Experts of a small language model.
Size: 12 layers, vocabulary 32000, 66.4M parameters.
Training: a variant of Muon for the experts, 288M tokens, 8787 steps.
Below are experts of layer 4 (counted from 0) of a mixture-of-experts language model. Rows are named router (the router's row for the expert), up (a neuron's input weights, with its number) and show model dimensions 192-255. Each number is 128 + 24 x the weight over its row's rms, rounded and kept within 0 to 255. Numbers have three digits each.
Before each expert's rows: a language model's description of what the expert responds to. This comes from a sample of Wikipedia text that the model never trained on.

# expert 34
It responds to: Line breaks and headings
router:095107136129126161123133155151104133194134160091154183131155131137160128119131173105119199157106085111119115130107148081159171141117162148087134138130147142110085122160192185138112141131134101
up0:092133074134174115125093121129145164140128130047141106170100098124084126090105147079120105096150167161155134138114135108122166148142121136121111121139146131083126097113128148128089098084140145
up1:150122137119069147094110177093087148131094166123104114127083162140119151121148115147131123063116126091095141133149144101125135179138144103157138147134132053165155128132123138121118158138148155
up2:094147125117157120124135092091145125084145120161094103131116121089132148096122095202122117133181160125129118168121131145105114178143145106106122133082142165125156107122130118083108119143104114
up3:099129123126073116127107151120138105128131080137126140126105098141152123114089099142130092089168158112122125121171120138113138096167149103167167126130142162146122075144135148143111152097089138
up4:123145092131111109142126142100138097102128133156118127118081173116103186110140111154150105111116121109121156102101134145126137079150130101124111108143150128104107086088164106134133126127137139
up5:124095110125115141132118188124120062135171128162110102127134148129125168099131118091095153105158119142133138145103099141156132173169133125173171123116137101156113172114120122119154170132119121
up6:118144144156145108086121110105155128147122164117159105095117112110161130098125157134138175097082163127164110145129125111054105163138123103128133155155128113116087119126115134154132079168151140
up7:136147109131140155116093134133097106139113119153106197166185097124144148117111145144168102133161156127112105122122120172124116187112082160135155131178149135130119104086123128137152113130128117
up8:118131121101106077104116121160113113144133097102122134138154101137132150135145146117108132131113152174158114173072134121116126124148155100104130187077143157142111124103126111163116183117154139
up9:109164157134113135173136090123157134136160123103113132111150109114111126117139125177082083137140173107099103152157135147131132114092138112106140131088159127117088135131140163096119102105163096
up10:126137142117129085134115143146161127118102111096109132151094127122145136116100177111128140067118124138141095183114059121120128108155098114128169076129102197151130129106131162132111134119132156

# expert 63
It responds to: Science and technical nouns
router:143137135118177149120137122096118091140102118077117112128111122132158134143138076123127155126163127178096124134143103129173135136090095122130145119110130152097162157132109149131125158131125143
up0:126109111127142148131119116106100168156089129115132102139144155121081135137150114075131142098116139139053107137129121096105112123116131124127147099163108106193136109123146133132120164115153153
up1:155151106098174109144106065130132122138147116099152106106160128146114147170123118169158153130106169135136132106117110119170133125091094139180125144083150140150110140074123169097140114175136155
up2:151144128151149114146124078135156091107106132118129109162114113167145090146125127191101116085117125133162185113144127119145121102168111125127111137095130149101128155128124134118100129128096140
up3:070139143110136083166126163111114124138128161118135122117139136138103113161169100121147118133149099107067081146133102133132137123137157142126121133149126186132111110105145120097112125132091162
up4:105102109119163082142128169122151132150084135126121135159121157126126096074171125120163133129121119150141146115185091120111158127111133126161093162152176136109141161160123145135149114119170129
up5:129137126116149150143128113139129088167157099130119118128142120143143137163094153127123131125105130144151112157109109142122100126116128154163113148105097135172126131155145139141105107122078148
up6:105154134190132147131154152085124128149134140131165150108139128115088141140173116121123154148150163124145171104106100173090177141162101092093136131115121123144125156091114112143144135081111162
up7:167115067144143147145057122143132117096137111141178131099128116128124135127125120127155141162106143098179139122139170117111131106157155112114167105118121101160107167128123157116110133107117141
up8:122121172139122126132165123099115133122149106150132073150110133142166153100118071127091116117148105190053106171130138139100148117137161129087131083125085133142108123141128118162140124133129124
up9:113165106141125162150185126125108124136141118109155093119130152128153150144161152118097157081172113127114082146120079139121138090132133103126147124122179128135135113115094117134129125101110118
up10:116127115163176126141159173164096132125083089125156134142137098142163149084118107129164147103112089127090148122114143129113128074122100134123153132117134149155145107131117143120136112112134146

# expert 39
It responds to: Infinitive to and pronouns
router:119125142098136138106124142126093102139133122121129151121135127153137129150142108180102136144086134119134175108104120150136109117118136136166095122126124139145141112133146091143127109111132048
up0:113147135126121151108162111137132141152134142120158132103101100149073082118105113152088141154106118131164137121098146103107130128127158107193156118075162150140118174110152128131150101126088120
up1:126158101133114152122150103133158163109108121114131090145144139114148141121158123148110107152133154087136125114131152121136168139136122150104122093145117104072141152119110072095108114163176095
up2:108086112155097114105099132118163145107115084112120157132148101133129134136171156148165084102079126065094120120100110126139105156062158108135135102150076136158133136144129124133105115129125119
up3:116103111128089123122102104107135112098145116162092132091104160114151146151132123125128102110122155130139121130080129110146146108093128140142134135166143102148144118146134102150125138101150127
up4:082158116100123122122117139159113127149116109136136128114126123103106152116164138113146134138186137134101144100122120109090135154163131153140084133131153145146115155162144089110115146123138117
up5:178091117156100142120146166143109116131152087100116130148137141102169151167121139114141130156126174080125098121131120185142163165146133141092119143133157093111112152133132056088170096096136135
up6:096146128108090110120103185117138143093113142146137124105151156095170114080114150120124124135093138159169115170124092083089077094144108155150147099158126112106112116178134126132157146104095126
up7:102115157130096123133140112181137117115164102108111152130182159144108131107141124096121121112134109121148158137122074094123129125137165099192141118137147144149157121119118110120080126113128134
up8:112140122137133126163131097182122128136152116083132134104109109122148125112146093103120143157121099162086130107162171152134129147114100139146155125101150146151138157112095144140088127142163132
up9:161125139142156114146118136099113111156169134115168141092133108114085162150162152186145119155141140132143103119163157146143146158123145124128101130165136130096129092130111105100132111121101068
up10:133118144171137134125151143124095117114132140132123138110137108120109154116098146115137136148135144126146133089186133168142129129153129129116113087118093132120122154154124114142096114138120104

# expert 33
It responds to: Quantity words before as/than
router:153144137132121169116156152133137115096127105123178183091133112156142105154149143146107084157143143128141155183153099121139158135100089125145137140075185135083112161128155131137126129155140133
up0:149127172087140132116145128133115109123112098134119126147153132090136159126120122134137102156120086182166131151143110145121090152125128122178105139130122147096167109128153100170102109157105160
up1:119150101115099113126163115126093126139122130098151094142113117130133133102119132147102182138150114143078116142136116140102125120147144167124149096132134139160136153129100112143107091170119193
up2:131110092078135105121183129158117189110145114143121145149130143133132140156122159168129124098135103103080131137111132122145120120156139090142135143133108184134165139100109143091151114136111141
up3:147145112103168103137103162136132142102126116114123146115105111092117118070099117117149128133120109104127146082146165141168122153137142076133102147110114131129100142094127123127128073100133111
up4:102127109127119163141130137138109114178151108158147125111050129113193173142134134080168103128129140143096140158138110138110127153132129166096145112133138148115131101095105151114134132134098126
up5:124131117092127048164094087126099145144137101149152155111150101116109130166152109138148114139114086123107135168150149118133120098147125134137124131136140123151131131089138150116141117141106081
up6:134107113152152093114139167064144156137149148138151145113143150134108131121189160134121104125138105136127164152127128126083137098126096136112153073106120115161168106104148116118155146121130124
up7:127076138129165143122120137131184151125099082110123142144133154148141152118123144108108159113148072097105152140118096123144124109101098129184136147129102107103106119111156117148161161126126156
up8:124114150115134145111107138105155153147138140135109139124162150093131110152154150114147124125101078050103096123139122131164084111144099129117114119136098110160072092129152159135104117131115158
up9:132123128115141163140115141153125168140119107110137135121142076127165136144166142151124099133118105146114170107127163133111107141163125152083119150126152153113138143162129150110124165149153119
up10:141112128168109137121116097128105116112123121144114106091120102147090147140113100133105141123171076144134136152152138125119115140115131121114103137117092136129131110108124125146094142139150102

# expert 47
It responds to: Mid-word fragments
router:112136117104161160121112115136093144150176176129152130101105134117105089137128099120140158124126139089107142114146153067135140128128165163143110139131105141133122171165092130143177140090183126
up0:115182120152132145114127114158129094112089152097133115106145116117093112109106133146125127126113161088113118113124111142082128101135106148115152082130119138117150100094114147112107144147129108
up1:099122116136130118144148133141135078143122164128120160154130098161104100153141136138105124138114108100168149166111094100132111148129138139098143136117116104164105120143059164069113182144107187
up2:081128097118130125170159149108090131105147157147074119137128125071150145120113149126095127113127102138095142098122158141121153167148109132119095123093143158067118135134106168108130139102159135
up3:137155092124146116159124153129103178088115169140137121135132152127100088124105111129113124074111138073076146184133115138130126127138164135108110125118121098097113168154147159144130147138187160
up4:099138136134141133146139128091119129108127127166123109122137152153141137114166113160143094143169131110135129155142124146089133116150086130139144124100107114124136172129107150148130096120174152
up5:132146117064151183115125130088120133122092155152140125144125144118103142129156178170124102109088116147100119109142119132092125157158132168145138097144128142144118109123131137147103145171120138
up6:081186120150105095102154138147147140128121097135116181133150116113140163142166112150127125199138131089117132129142132117103164088119142147130150122155140136124161135126116122126143175150125139
up7:132134116124078132109108099109138127163147105103133143142080101118136107073121079107138120137094161109131117133099146098145117140129131147139117136149147142121159167137130132092112127104161174
up8:120136186089108142111124122126117073144096160160132142142152165135131111123170096154101164126160130154100143099156120113132147148143104147162098098088103138122119114141112084105124146126130126
up9:123103154162140122180125137114116127113152157134143130073129115120136154125134118168148154122091128115140134115118152187122135141124139148103162155162138149122121138109118141162132115180071176
up10:136097111115167125158082117121118151135113121110111170122119135119121137091100149107104148086149169114140135105144105161133181131104129153098134115113151134141077147141105113119077128105112126

# expert 26
It responds to: Line break after sentence
router:141118146125113113139097121099117156113135128105146130128106092131121169151132146131170103132108158108100142149127162100141149150116079118160120095133160122120141112100128124097096140109141084
up0:079100136116090141146120125104101136108116118111116113104115133135116161188121135131133109145151153127156137132135127076176123138126094166120124152122116100161105145138152163128139158131125129
up1:132117137132172154160119107133149128153120089152137166091181128122137087181141105189106133162136140112153110133151103127142102146150129118092116147102117106166078110116128155128123129163138142
up2:132134116130093089174121105117127097154098148123165139112097126115168123130074124154137110143105140139134133134174134169134132151153119103098143143135130128112162076177116136139115086147103125
up3:136124103130138113102101130128105143115123132126121132110149131121096123135091156126104139172155160136097143135150133141142134080120134126135083116158119111167090125091156134089142125146148148
up4:103111137127136162124102142164159166125171082133162125118148131149167108144136131156093128142121096132145121116118099123175145131122139124111113103104148109143107115145123117122089128146112141
up5:133127110094113134121119127157168138145110192131148084181121146130102125071153095126156142101111193119089098123137135155115117133117128125104103114109130130100113113105111114142169095125141132
up6:119101142125094166103143119185127083131097147163108094107119141130136137156085137118104111094138138165127091144099080117073120108205140117093143177130074136164140085124138076101167135163120162
up7:149123126134086113121119118122118151128117174114117131074145115141187171110132161081189127133134109113139173147154153114204154159146125138161111130136134098125139134113126142117113130095173104
up8:133134106101150100111112128095087138092139145120129176103109161111117117120121147160159125150146152144150149152172151110138101136123083153143128156090110120118138153147105145126100138134130126
up9:147186114151142111107131089165120118161112117105125132167119094094124129096114144127123119163121088135159093109182123097131100117112134148178125140139149092122137135137113200142118142090092115
up10:151113124120139105121154120122132127126121153176172128070127110121121154133154120126111132140086122102126147099103129129122111129118145142124149132102145113121134101134105159083163111117141123

# expert 15
It responds to: Determiners before nouns
router:125088136135203154085127151142148082154165097149110096101062094142171105172163108153109152088136154181127161142108132150176133111102120138158133114115140124082096138109138088124136112117100161
up0:130145089132099141114125103118104112130138118092133143102165096142095077129110122152076124120127101189120150120146127107124136118089102123159152122111096113142130150168105120148115092131128127
up1:089161107118118144151125096141098077131125135152112105105104120178147076158123099170149155163128107126136121108145107117121102107162129114105102155132120132133130114078093123129129136123156138
up2:117137168165144109096144188122186137134124121138106170116155103096126135143162129171146129130115085144162178119085134084096107158096141157124133115125139103147111175137170101119120126112112148
up3:117137150127140122124084163124065125112158130124142132149157138130184090157161141127135121116105167169134115107145113107142136131121091167141140129125088110089148116121163119178114131173097128
up4:157116084121159102114180133154134125106121097114116104139141130115131116123140125112097158147100114116189107162134136109125187118104124148169145138064147135131133131150164079143094088099110137
up5:120145133113112122152120132176201099144116115127115149138114122125160181110137126158140116074160125125141120084093159158102113090144140136133124147162158092136125139109108123146088142120139123
up6:103076116156097119176136119129162094089119148133125125126128155106141139125096112099096134154125141137156089141109085147123165171106139121101158111099144085087138119101118149115130100108169129
up7:150153126144100077124067144130126142079122154149136131143097165117122151105139114119117154150134113124159098135082129147124121112135103093110141123109137064120111153100114124176153156138180086
up8:147133109105140149142133136127108090090152131117152076161129122105139074109103122119090143159121160157122119095165128133141141193075129141123135127140165125091130092188109126141173083166125134
up9:139158137131115151125101140147138130114120140108133141135157157104107153159118113135097150094148138155120128111110102093143148138111174130111182113118091111121155091131155093104139162139136110
up10:098186138142110129163090122122130125160121124147150130115109095154131107144082131150086151149154198139132109135118177128152147105126111139118126120120128131158086185124098123146100101133118144

# expert 32
It responds to: Table and list separators
router:139085163088125140112161149158080158160153133118086110153098122166074164161143136117140104057078090113122185143137094120129097118159146112151158146182138118138132108090122121149097136135143096
up0:156144124118119130109111135122114137144097140139107126126112133164136113146139146122141127124113107170138129118116103123132132113111112117087150145124121124150121154097128129152164129152092128
up1:109098108097113116094116157101105155157111102148114149149159123126121061104122113177099102137083103105152093104118087109125121124149070157101117133122148166134130099128143095122151138179111122
up2:103150131124119096141131097148116094145100129137106129144119133170123135088072090095113114083135120132124176123120133125150110107117126130161107113132106124126126082155149115129122171138115078
up3:091129119152146132140121119098108115118135090141060149149108107134127097122143094092150136093177121125132127165138128144176125125134142126139178155128076150122153111137142081088093160115109155
up4:138152131188152105144119152089113085171149111152138142098104127142111132152157142109117154120123080134137115138138117170094096139153139149125122156142100123128126148130154129133105111091140121
up5:147138098120163089160114126121130137142086119106110151127136107164094184132132136116108182115099139118115151138146174115159098196118087162140146118132103122134110102130120119116101123127159103
up6:108131149085141106164148149104121116152130132118106082105121129111092112161093155143129148145134143142141120109120121124113146135133121121167164082115169147128123157133103144132119133131155149
up7:134115111154129088185132146106179118135133106120116156100118149160121129126125102091089148139140140134145160106145112120118150155117125124086156137105134090125092117124141144132138101129140091
up8:159135129152155130141168134100120112116145110146109133114148168098092111118129132163119131143133116146170145126110149081110114113136125137149120127136134102136109137138139159155156102132086122
up9:090131121107128122121145144114088108136123144117120184100156148151140097120127169119126130133127086135161137111127104089119093136148124143122107121137085113161148178171125144083143072093134114
up10:138107132143109150122153131127131111086102139154128126115131160121123107139146149102133110105117144123135102144091087119150097115101105118141145125142103164141146146146122125178140111123143151

# expert 10
It responds to: Table cell separators
router:156119137083131134129130218130159133141128165100138143177152165133132152138147164150163118151127114103115115128100147107143112143099179146148128123138097127111096129076155120165140113146139108
up0:138106159112186117116102171085119116104113160122127089131151110122123163170124143115114134161109158134159105136086136109110110156119125139133155117109157108134116176095133095123170128118138158
up1:104146128123130110121150104143104142067097152118072128143169149128134173124127120132171113128146125153130146151123134146134126152098114155137122116143132145149142171111119098093143102141140161
up2:116093134117118150116113121152134110093120109152153098117118174152117138132169140145125091153123131084123161106128109157141155107189098136118124158175111128170121124132150130168177117104106117
up3:089126135104146086103128174122157096115115116118135112163178137102118126136130153194109130094143147129143141153132157130144111144121103138132156107108114117130137114132115108107160118149110128
up4:166080121109131176123130122106131158147108129122124137117149114105109106123155152114123091137132106114152094126130170131132137091115130128095127129119155123169118125125086098123079119135096102
up5:072103112130123105142116119144147146102102130161111109070178124110126116160111112105121164154121132154152074113136143130154148077138112092106103131104131110144108174121116120085091151129154107
up6:103161110150135122105130154115115090098158155113101129128142156133127103083171155111122159133137112088169102117106140144103133123104113128126123146118085165130120150170114152146110116115138146
up7:125141144114139116142126147096157164132115110123192080122129143119129140136114108132175121109114159131140140138143107110107092125121115104131131140139127130164114128172097135148097105121138085
up8:151131105107161154101141104121101184088129149117178159139113106117156126124136145111116095137126094150135117092117131132138086110170149154094145124126094166083126086124119171151114091115137099
up9:130157115121154162172076133109170127115086111099113107119083127143149103183143128125117099117158117114160140123122168166130105119140087133118126108123113165111134135130172124129137108112147175
up10:145128115122127143140130137100127147124103144158129134134135121150139123119127050107112170087125139101135110100098115148123118160109136173069116099131100114137143123087125117109127102145116087

# expert 59
It responds to: Coordinating and
router:119167172102128116160142153111137135119140092088126116120138149118145144123123126197106119140112127155114161097096126126130141176118076126146147108115085061100142138140150131152097132136103125
up0:077119071092137179103131134147085107154129077129138157166115106139133157119152139134117150108089090123122116160095191113159179142126120158119163123106160125137137090119152114175167108104182155
up1:159110055145142164144135108131146125143135084128145155114116130199121148120129143133120107099155158123070118109109132151175092146122114078155144139137083131130159122132100113130105123110135112
up2:096132115106087154119136123167089126112123126111129136101143185141107081110137101117110126128163141083095142130072137162097141148117184124117116142108170143114184169140111137173130143135120148
up3:167133090172095144100100101156089122108109133150122149114167155091134093119175101157115098112162148123138101137134127098110149115096081103129162146103144086146135139139110086127179155123097114
up4:156100143152118153133081091117152114128118154158155103130097099092155145133160137138148166165069154131142123090137069125134136144154120144117153116101123137121120079123144153118078103125121158
up5:132129138132159097144116123146135149095148185130114155141090154091069147122154135111155104123137161132122108045141130082136137146086131135144150128145091103116138104128112120135139125157107091
up6:173162111137125123126116146108138130134075157125164123148128160147111163132129088152095152151116132097141116081126124145131149157139136123157093126111174126146091098124154098128141106134116152
up7:126160122103179134115163110124111097140133133130121147124132087135130130103109134137071147156120098171159125102142116095118131116159165148119122112147099133135144115088056165117069126144126153
up8:099137096151150150141114147179106152140106124120092061150124158143125137142167148114141120151138099139138115086114173136107169107117116152093119170148070087167108101102114148156098099114140118
up9:126128110134144096116103140134142128125117123163085182139160135160137151113079125087147114081146136137151089134148142084128140114119140197109129132135128132178149161103099121128140129151148082
up10:129136135128156133122088136137104139120160121156152087115138153139115077091128098118127139134165143157124114110149139149140168130094166115094164074113142116123113125173120130137128115149088145

# expert 13
It responds to: Table and list structure
router:130110145111126129134154185138098129191115151107204175123125102147122127133126182129151097116084108135089157118105123153138102089135125149133145139163106111124143124103164108126090138128112082
up0:180126152146139119111084120107098106095130171111135107083170144139162124138110165153114128166125136100131141114101125069083175091146096154153130100114154106099142164158116101175130129131079088
up1:154135101073136137130149120161144192089144132094099110129112148120129148116112125106111130107090106125108153103130091093128120126141099134129112121171141153100108148109121117120123110128133083
up2:128137134131091150137125095088117164138134142116132154115141147138106074133121114158106108096123124151147054116126106172089141150098130141145153118194167163075105107123133136126134075108126144
up3:141160117096101118131123127127112167130130118163152131113124121135103125139103109150163101132134089106105115161119089145084085106107145119164104111070117153143106161127146162135109138136129098
up4:153113112123138120149134153120151113113107094104116132110100098094113114110138117111128149149128097125121073128135146145121105161144135146123117155121159095124115136138112154164149127075128146
up5:121147103151106094119111146119115136119131198139132114112146098108080126093141177123139148128133140109127082152132129152114147130116155117093109093123117143132142139136102113142145104151111165
up6:128128111135132137176107132083155136130118105095134112119163087110119123183111158127116127135137172132109142130105101117124156127152156146156131141153146112090106132139159113152137133107157093
up7:089109152142082116116103109121116139080151112141100140126105164087134083143093143130175076121118139114127139143105127100131143145098140078109172154103111121123110143157121139145120132118155155
up8:129117120125115098136108120146143163113148155126101179168108139124110147129107136152135122120133089153120082119136099137125126121113135152143111115183074122115149138105099141100117157164105182
up9:149141132107124167108151099165111126122130132134154130113135132140149167119097131117130126146087154082088103097157099100147128089132124147141116118127104113143120171139151118113128113151152132
up10:137132143124130114127131118134171146089117169101121143197094111154112101105185170120123099118111114142181101117145130112123158131186130157070094120145120130110160106119216108150133129139162170

# expert 11
It responds to: Ordinal and superlative modifiers
router:090141165101098154135127136144143126120140097099165146120132129110141165089133150136115125089153154122103137130128122122140124119091133111122151106093152123116130137108111079133155187127143179
up0:122101162095116151103106131157082109112095124113142164116142136132183105113144117108087096110095139148105132139153122181149177133155133134172146110167132162136150116174139114114087118193117110
up1:131093123147123117118079126093079146124150125136129143122120098147118120107108157100106149122161102155101117120112120135187117051110125157142166118160137091102139115152131107137134128146116133
up2:147149118113109129120117100174101096146126121127146143076116125166112121156106128078173147132163121146105134116103171152134118093127091171112122103189155141105139125132120107094123124102089122
up3:117136112111113131124123097120136183092159132153099096135149148112092163134096148157153160098088125129143133130112097117121124053164153115131131127129140124158152122110101100180122125143145111
up4:132170138116123115091156126112150148148096119113143132110181144114189119164110118113083162148146126101132131121134141158158150110149102174106161105102127121136140161092130088109117110182092119
up5:084186150157126097122114127152101131117100118108142116151104102124138069108167074108085134135116139133134137147115105117133162155152121141144101133130113135121153118079120113125109143164149115
up6:126122146163092172101093191107149116123142169121136107114096142092126130145151147152168117092143107101099125118115127146129106086111123110090122099182158115154152166108123112163146113147167124
up7:133132168126144077144164125131155148115083158128129139114141148193139072127121121117123114120116107071125151133123128123087107123144121112094134149101170121157147090125145137171115135121133148
up8:129157127094129130127123152095156155104137105104156146090132131132147153166171155132131075128193105112107146132099147116143133112146136076129129150109111164187127134104132153161082093150122105
up9:061142138103117154141144145111120086171077116166094160122098143175124125126096127115151135073114117078125158152146114110083145154147173114101106148166168136128120151110150126110176165162088106
up10:111112083113139133126125150117101119116135150113116137112111184144150112094177096115139123140111177093144127097077154129132134124115129177104090161154133137124137106097132093103116146150097104

# expert 22
It responds to: Auxiliary and linking verbs
router:116116151096136141139118134135166138126100117099130128111181143126138183084160114123113137072114124129117126063113120145113128092167133148139128124115107090117113146131166097144129136127161105
up0:141117102132104102144119176100122142108125134126166093150130125114124169140145168157095148109117089128110117154144150131152146119129102119149139069127145123144124127135155124136161131153136101
up1:130101130125132123155149130133084115145081142154098140150123131101135098139124169123087111111120137135130085174119113120114101124167174143104153119092117118171122129088141121120157102115094091
up2:124124128160148099107112116122142153161123134116137113120144125130089120151129129091116101170155111126215145101112098169078164183140140105123147072114134101108151144141145148154120154139117153
up3:125120134135145142115166151165111110123106146097117116126132108084135160155131141128094126097159071124056123147116104100143126102164152100171114144109163103107103139136134147091155138152140126
up4:168127155133163158149155135133118094120117132094145103138127128132114130124170117108138130132154142133127081157136135142125155110137174108127169175111178127123092125147146128183103106153125125
up5:157113147137094094079143146119095119078113114143098121120138115106129151091169112117141107125141114158147138154137150115145133108126151116135130117162089172128148141110140105134206139111178172
up6:138135096112151116141140120186136114097138122083146181168116084143085107145105133135149134153133118149155150092114162137128138138167105143113147160123146161109136144185145151152149175106100136
up7:143159135113134113112133140152102081128185150141115135108128097133134169161135117117152144121152129132131071095150101143069168152206124117136129100086172166110139162120145099137190170124135129
up8:158166128138114120090131161074132142175093097107134097113115156139121126119119175137120111084140145166062126166141130170163192125115100102182148136141175147103095141113168100135142145141144123
up9:135147099117132126149129137171118115137114107142139133170109111126167139177150119140136121108139140116105118114121158110133125105164144158120111119143145140170130098152121099077145146111154134
up10:136104181125159122114150111111182155096133124131116143077136112181116124131145128137129094157152094116146172099145127157116103150134088150151141119138126108126112138161140160106093133114141137

# expert 23
It responds to: Clause connectives and auxiliaries
router:090134158100152174135125080113165094119126143120081134114171114161159183159139109172090169135110135091136150104145136121171090086145114168150113170096173166149097139134142085169104162107112119
up0:095079161127122151129150090136140136091110100149126117111134127127143136098133134149123107112073081141130131153102143155170115096111145121122106097133130127146109120104117108080142147103100119
up1:094084128158117135128096125137162104160106134132132145096145127119078144135081100108153118167141136097123109104151089140116091142090145156168172113146151132117122101087169139161101162107142162
up2:166118169106143112140130130109113105078166133077127125155098137136144096121150154174119131119176117090128130112115111106131069142134133103096126170103190136107138098111081164135118130160119125
up3:106145116142076120134064147142110147085129095132106089125060117112138105148082152095137087135121142154147146123150110116109129142146117128115135139119121119094123146139137126166159130112127129
up4:131113118104141063126138126112126093152079082092173152133162130136161081120143054158161170129145103163129090157144148102102191116127195128137090122139129125113172132105153163158104122113118100
up5:150118165144140150108176122104144153095137145110139112097126106141102101118125122126107156156134143110109192079153139130107126143130135147139115102123127082177159106141159104147164119158151135
up6:151138146117112113127132133111135115152111118122164118112151156146176157140124118160092121118067144116103145148140132117139156070122134107170138109163147165104094151057151125122134126149162099
up7:119142124101074150131152108097119111175106131176149168151166097170088136119196103157090152182124135104112111098134154137165092113149126126145120107082105141172126118129153148141108088134103119
up8:141128172155098108100134113106149162132101126138092152078122136148169137120127116143154114104131125144127075130137123134167146084149123174146115087093109119153114120110145148112123132164127118
up9:103127151138086117094161090130115132100123116114092133130141105127141108147112162122140118154117115153145173134144104133122156111174115112170103114092126120066163152120133122153137131166118142
up10:144139102132127120144146087141114134109115065126101153100161093123110128145105108142146116125177155155164107100135121131116142115123154149136150151111163137112137091142164136141119145157118140

# expert 29
It responds to: Hyphens in compounds
router:116124117104096123152142134106123118130158104112118116111133131172091106160161132165114120126124114129126158146098114134158163134094081103135126127098122084106110117110135136172084114146136132
up0:139174102080126166164111080139101144149127117131134125126129133119103137085103162134120135143148142168124099127144129168110125105165097118182142089136148137148149155112107158114119122103120116
up1:160113157096111079159094159155109113169148123136164135113110104155112109091109133131103086177121159131141110173104106170141132132168113128152140160120147142137145084095146134110097092092128174
up2:142116089113126154103134156114087164104173131138155091153117116135127067089149135166071149120114098146123154115081141156135116138130147142123152121100103114122174118150104097151099157139143159
up3:143140108162106106106120169156122086144139145150116138104097100131178130128145111129115135161171159081155098092155110131115131137128137117133124176109166189134110130119116124155126152122134131
up4:078104174128116110121108135100119152096106142122126136126102173130095127136161108110111130097119145073105125117151154140118122160157109108117109113106141113152093104154168187109135166109146136
up5:116099122140150161133145139117110118125091166166154131135157124137123135140092117122150136099144154132139119120150159110101092141155150144154144143143096126131167121124132087148133125120148167
up6:124135146156142143143190143108119118145159138095099104141116105121098161110117118119158151162146119126143151142157164114098122125163175146150151166149144144173153106165135152136161106159145165
up7:140140131121105093117121149181107137124139177126169111131175114078147084143125117124081127117136147128157101092152140057149113154103133149087158123116182100125134154150123144094126122149113127
up8:120175131110135121118116101140129139100093131125106158107130142121130115142138132166130111123122136134082124130155144131144168106138107111126084146170155133162114114087161135109131127092146115
up9:135117163128101135135148141100139140145138094049122115127117136109118155103135093156113124149112181113131123146125095161142156126113152085122147104151120177085119081116121129105107135097165131
up10:162170153112108144123139147131140161108127112121135157110087117116166093101131176147165142135143090161126140145102076139137169122084114130102120081124103093073119134090151122138119180134107097

# expert 12
It responds to: Adjective and derivational suffixes
router:125129154139108162168109110168146106097155091132142151120091099157145173137119133186166139130120130115095127136121112105127145149098100116196160099120139142134107181108148142174102115149150114
up0:181083148124124172125128149140108089130120144145178084113116109078112138105075116106125130150119158084113145115121093124133119065145109151141134101135150121124114123095161086112131102098121140
up1:117122104123124135109128124144151103126093130069115131138108120135107142105112141117121150111140141129118122104108172091138135147135097151137128135076120139155124147120168126091163128158121085
up2:131094156097113119146091092157095157120136127131151143100101141140123145135114129101151152111101121134126133110184177085138095193120073121132110141145080159159146139145085170091092086116131139
up3:130117098142141156104119099142184093120119134137147106171095131129186135120119169144164125094101079125121121097145143126113142118108136142133127064151113078136129122123137120136160081174112096
up4:123109118137115132123081121155137130125127165174180122132148147120124094144133094083159152125102132143143142096098139110116145154122142105117098160144107111142149155107140123130144141085115125
up5:108131140085134135142150127118148112129110136125106115142117153143144158127133144117120140109128120116091113112153168138139097116090110118144142114094157122115105092118155133145167121125141142
up6:124125121079141120118127128155124130146148111084150101098104139173116099137111081110107118158124128108117112143144125083098138128146161128144140155106120135119191124134125127129112171096151164
up7:127112096153167130122089142125135116126130098153164105144103108144151123149108116148084122162133126128098137129113134113144127117164144149088079145113148162135128126094102146167150117084103140
up8:148128135152120100140143112126162113123110107118103107173140152155129160141117110183107113187101133129139114137131142176169159135164114104160167141106196151124147148141166171165142112123181149
up9:122106166125127091123141116120098136130077166134176122095148158136141146122097145126089137129093109126163116142140136113196169111133099152108157113099132144151131159145134075114103149120114105
up10:105151078094112141111135103087130140092160102143089138158145107141095151153118098121152089145102136112083128151139117124157130148101149129119140196143162114146146102124127176146135132107151106